Experts of a small language model.
Training: a variant of SOAP for the experts, 316M tokens, 9635 steps.
Below are experts of layer 3 (counted from 0) of a mixture-of-experts language model. Rows are named router (the router's row for the expert), gate (a neuron's input weights, with its number), up (a neuron's input weights, with its number) and show model dimensions 0-255. Each number is 500 + 25 x the weight over its row's rms, rounded and kept within 0 to 999. Numbers have three digits each.
After each expert's rows: "gets" lists some tokens that make up at least twice as much of what it gets as of all text; "comes after" lists some tokens at least twice as common just before its tokens as in all text. This comes from a sample of Wikipedia text that the model never trained on. Tokens count by the router's weight.

# expert 14
router:502507499495495474531481493484498496485481525487553544479495522517494466539467515471508554501492513511494522518509541541525462548498489508527494496530477511531472538533499497516479507509509506486516500484568449523509526495489488543504510511555482534492503505487540471509512515482492473456505480535509476514452446538519453496527512484506494489518472529515499494464534494483470547481482512538508491472514503496460465503496475478541489458495488512534482509527512518480502491557521478490484444536447520525459493515510499506480512458480527515517526515485497525489505482535457504530534513434490488525465545499474472551496534509480521537498469503512530517496520528489501460534500478450491466468477538525495471462521506469505523507492501455469500488504471516518517521527479489
gate7:499514500537494492500522485511548469544482525481523461495523494507513503457538510517478513528450480491459511508522502496523464517514498536502469538477457488495493526541524487487494455515557513479495474510469477494513535507545562509475489506476486491505516488494510499522495483526510509515513476510461522538504480493510471560514484576470477539513516480527498482482493514472500539503463491495525503479503503467460515530492550484547499515544431540512533477485448538485534488510502501513498495527500492487518478513472484473488505439512498508522485487495544487511494497489482519459522494464459470522497504499506529478494504437456509513525494501506520446505467501502488474492517497456466472522535497519538506463524496511482507500470535477495497464546543452537502527516493497
up7:483505495466510506518474529497446538456554484518472490484489506489491492510460458471514473467530491509525482500466525510457517475490501452511542480529520511474499504482483508549541533518464480526496543522512517510498468481439458488528504511517495485507482525497496501471495533486516500481504554468535490480529538481497504434465531442518524471478489496477501502484528492495472471512522516498490490483484526527523484461492462511477520481446568457470481530511521474515462543506497523490490505497518503498514536470520517536539485570455486487502505520483496519474495476501538486535495510531536524470516487520524485502489488532557494506487505497509507533520528492504525532511491506500525558511478514454477507554485495497494494511518463505505497505479458546472504493474490482
gets: "-", "nt", "ist", "er", "  ", "ic"
comes after: "-", "|", "ti", "si", "t", "ona"

# expert 13
router:499469485485495500486496519489469517525477528510531483515463515552493511555461514498487482473531477528512549471486484463534527512462478534473516486521496487507462491487459484465511493493464521495463521563481467476500456491459496484467476509476538536478518487481484487513495467508453485539522499504546516501527513496473501489470543478511485490469474486496506481510515486509480522492517512509450539526480484525498495518520521453467470497482502524506501498495507486524482462523451475481523529504513517519455460520489503471482529497511505484466529451498530481491494483512537523452534519513490518482550506493512505486492552537530538521528515468495506478472475498521477470511451524534530463502525514472544488511482526504525542459498467543492471498553469473553495491508501543
gate19:495458548518481511492487493454478498497515513490521478482538496503501502508502526476504532502491551511512483526496547483484483500474483489512507491497456508518468519464504511475486457473493504510520514511518503525471463500520450518489506501504523458533529529496493534510535473510510477523537493517518524503450437521508479525482468520506495487508514501488524503513533454512476488485498532504412456477555505442463500539471559510517491516521480567501458493507523509525526486553492471503524498477497504526474541561493524488481461503523511501481482469529523499516508526517495533475547497502491525468493494511498492568559518519483515529509486505506501482530474469488482511563485539485502485485454518478533498513546475518486503506488505548503503495505475526537466488498485515
up19:499457540532478513486490479462478503510515505492518479490540511493501493503503517459503533497493552507540473517501548476474489495461484480523516496503460516528463512476505503474466473473476494511518524509520486528468481494507460513493497499501538468528537535494491529512524478503501469514525498518525515502441433531514493519476479537523500492496498499478519505511523443502458480476500543507413462480550507454469499525480563511526495510511486575509466495514525515537520501556509474492525509478494498523492529560481533486471462519517507492485483460527516502502500522524504525476554502499493520461504488508496484551558505527484510536504486517498498485523492467490494506557496538502493490489459511487529492511551479519485499489492508549514496509511470517519466477488475515
gets: " the", " The", ":", " in", "The", " a"
comes after: " of", " in", " to", " on", " for", " at"

# expert 15
router:540506451532475559502455486506516469518531505513486500490488489525512523451492521480490468486491543511524460470524470485502506545501481484476468483499469524474543489484514463475501464491531476526521483522493492499507502516545508514473501478500487534506519453506527461523494523484515499511516539531495487491510462490503496505507507539449524462495489467474495466474509535562510498469493513485535463501544505471505475516495503502531475542514498471513530468475538508490521541469543534514497471490475504458521522534528472487520458511466523540459475495493543474514531458518513502461499535536488483493516526485482490454481494491540473504455504480466509519486478504457470520502505520478479495529471531526465485530503526495495494483461511517550487461476485484468508528467553470
gate6:540470525544521496503517485515441512463526464497491480478521517494492506484487525521475478526470501457504545478498513468510514472539471487491498479512508523514505480534491485489511522486555505576523535471496482486466499438505492459505455498530520536473470504518503517459480504474503463498522490493495477475509517502506516510500538468480499500503479510508501496512445496496471532483507499505477505517447538545468558494491585499485519491506494507505518482489496506485508465495498553494465539531482508519553509522501425514504511493504525502469497520494465447470503495497503526513490488509527486467501506516504459500507542511482508497517493463482452504482524469498502550488484494481485467455535527475511551538570475504495456492546507481509485495521478474483506484487525491
up6:509557496506523475487517490545503530513496543521509506504493527482555518478480474471510518480492505536488493474488523500540477511526515548486483464465459517479512449489508527499472485478503484478506519518457545512510525494476483475507473504487491488503504502492507522527494505449550476472468529536467502482515471484503538500459496538491504489454498542513447519494519452511533494461470473480535541503500472456469498491472479507497545520500495523495499511488515543494479485533522467479458469544528449533487483496490524501484545504481490486460526547490489504500503551490477436534537505486507500546515519497476496503499492503516472515530520488551505525521526513486501491509503461496538502456489473480463481527460518512476506442510506538462517514462497504512507478540457526
gets: "\n", "\n\n", ".", "|", "\n ", "\n     "
comes after: ".", " |", "=", ")", "|", "\n"

# expert 11
router:507521485512532492453515539466522469510482514511512526488503495486499476457511503514467499498498479503468462452500494465504458474539506478495513524495509490507527529497463478519533467512459504518479493498468526460513516446545528500480481502484502478464492478506534482491512511479548498508485500514463496516469479473514539460494471542549530543439492476510494553530548493454512521465489523498460501478525482493478518454461467491491487540519550477528514483486512500522533506501543535484525459498463524520459494486521483508522527501493500515541490474465504514549491492497474494504471462510485502501467462518500524535491482464475516478502502467514510494469471508541517505514541508516510534526511538522513531440514531457512529488499543492458512471478471451506476510524508481
gate4:478496535506528500473511523480480524472459490486575498521529481483558505512501450529536505540504514480495509530508498493480498509516494486490472525566521488470519493544459539534504494451504517559511498529501538545488459505482502491493482481519480477500512508540543526472452513511471533513514473492493470468539477562542536539499495490507516482505499524476482502520522482483525504482500463527495529530509514487460490486497528554510529530521514521515518523492510500481502540505464502497436522498507477509453481496488524534466503488469479449538494521460479468451524514482498493494523503495532518541499512497522521499524463545466519463494478508494457476492488495478475513525545528475478494537462533511474501530488538507529475511502497493485499515515496505551515508480487486
up4:462481523505519507476525526483471536483464490444579515516518481480539505522504466552536493527513505474489496524504517494497482515519472472489485540546511489469524498532476558539515494448489499562510489518488536534512460508479496481495505466517459479510516517547514534487445528507468538524530482497508474448526476552522537545511480506497512492510491522491482472531495489503513503477485467520491520532499528469467490474508532548478531525492507529525531514477518514485477538511485500502417479470490453506475478509507503511483521478474505450528502495442455461451516519501485501506524497483526517530505510497530512498531467545479525482478474497500457483481497498459509524534525514469479497516479508497473512522490501498520486506499502492502499517477518506545504508494485506
gets: "=", " (", " |", " =", " \"", "|"
comes after: "=", " =", "\n\n", "  ", "\"", " 0"

# expert 8
router:485500511533519508488521499515535495504523475449481534503512500474512500498530460489495518527486466534471514481498491530466478499518535469525466468523509493476541468514535477535544538518512513514502443491482522524489545495518526494492508470494495496464493536505501505507453549515544490510487481507464515475494492510512483524496515512514540517484463515507485485490542557478506530501507468515522542488512503502522532458525492514481470505482528488498469486522471522456485465459487468521504506469503445506477485503512465521478486502527488485507513489469456526527484505469519538505512519471497479459480496536481508487498488512452479473530460537522529456506537482475528539503511454514551466552532473526479483466530537467528522522532559484482505553486495525541472492463491482
gate11:537501468542525508532517500546536472492533490503503513503523492485466465512496524574552541519478532520471522470514499474473484529475504485455472477506522460482494527535471495511475524493515452487505520538488529506470507519483525522539502531508501516506525482494495498512456487479510568535489507485470462466559463538521537510466496500467488501499508480536520476499531531489507455516477484502504459506521514495510511491514498507535511507463494476487502496415461509493553466507482468492522513489450464491482509535485500505533514512509513508484503494527523505529500480493497454508454506475517494451511471503526482504491514521510490498481480480532462551477494485481535493513484489519474481515545565505484486507528497492454514532506484489460503519470483503536523503462484461
up11:539490491501491509508471503476476499518504504559490506484503482514499474544499512501535524500471520517506480534486468523519468504519516466497521512469497456488503527534491530490516494545522472497480497533475483483479515500504479550547474489486503499568520477490498480506521482474482549482519543505501477462529549513498519519526491452507484504478492520499532518523560503478496488501479546472530485545523499528489508478543520478501513498484504492503503507472517481459497467493451543520450452506493498511508497553498482498476542500555489514481500485417524518481522474537535539515510501485502507443524490535530521486518541503508522533533513474488464537534450511525508510497445463537511474489503482462472512506505515501533539541485480522521513477509493529471496453485508494
gets: "–", "19", " 18", "18", " 17", "6"
comes after: "–", ",", " (", ".", "19", ":"

# expert 6
router:518449534539484493514515519465505514514515452537504525537484504493478530439524521551536493509486485529517521512483498493491483489484565487499494480464479466492535496492534532475486497467460541470438516523534465531485495521506468535504512537495480476519484544537487530534484514520470535526477524506507508501512528524524472506531502486504449499504521471482530488485459494464534491523510492467523549462472497502456510509495513480496541484518469520503485551510519485480538519492525496511518513485531496486520525508494507454493528467518463524469485525498525486493504515508483485534461473499512535524511473465533520492491468502474543480510518494475520514504530524481491471484482452548533498532474483511500495470461451463447521504510495521526481485498508536497468495535531537
gate8:523516513514467503466496507492498496483499493499524504529469563490436485462498508511494500471495479492511505533460508492508529504510500471487533442527426509480538495499462538538471481513510531486518478513474525498523495484522499514476459501510508530513528497502529454478478484482508513530503538522497550475500482491468469508485505482506468533486525479515489479536457467515537495491460488471470542502509531504494531544433476515473540542468503500501514480478519515517494492542511515523505462524512549537485489474480502493509542512512510505542513502515477485530470531487450515524529497499473498488526528487520469479518485517527511485469459492543550532503522512514526525483488510514524526481448531495486522511497467578463521537521474484508509465506519500500451463479510516
up8:484478533485521512528527489496486513517513537541465494464521449527554497520465506486495511521504522519496446488533507506486475453496479517534496559482558476511484486494520491486508530468500483515466524487520479506468499530502523478521522508484514480515486534501494490538531536533485492452543484506482470533512493492526519489493519509475534489526488490497498484458545517475469487505528494517534457488462478489501481500557504474517499484534494508475468513517509481474492516464500478480491512453468444480514496517532473525478454487491472471460518492488532514470535491483541499469478520533498498508474458501459538492499509488500506535526524489454461481478493515501453493467517523466484497519544467516493475489491518421504460434493533505496497532524517496508544518535472483
gets: ",", " and", " as", " or", " with", " but"
comes after: ",", "s", ")", " such", " well", " known"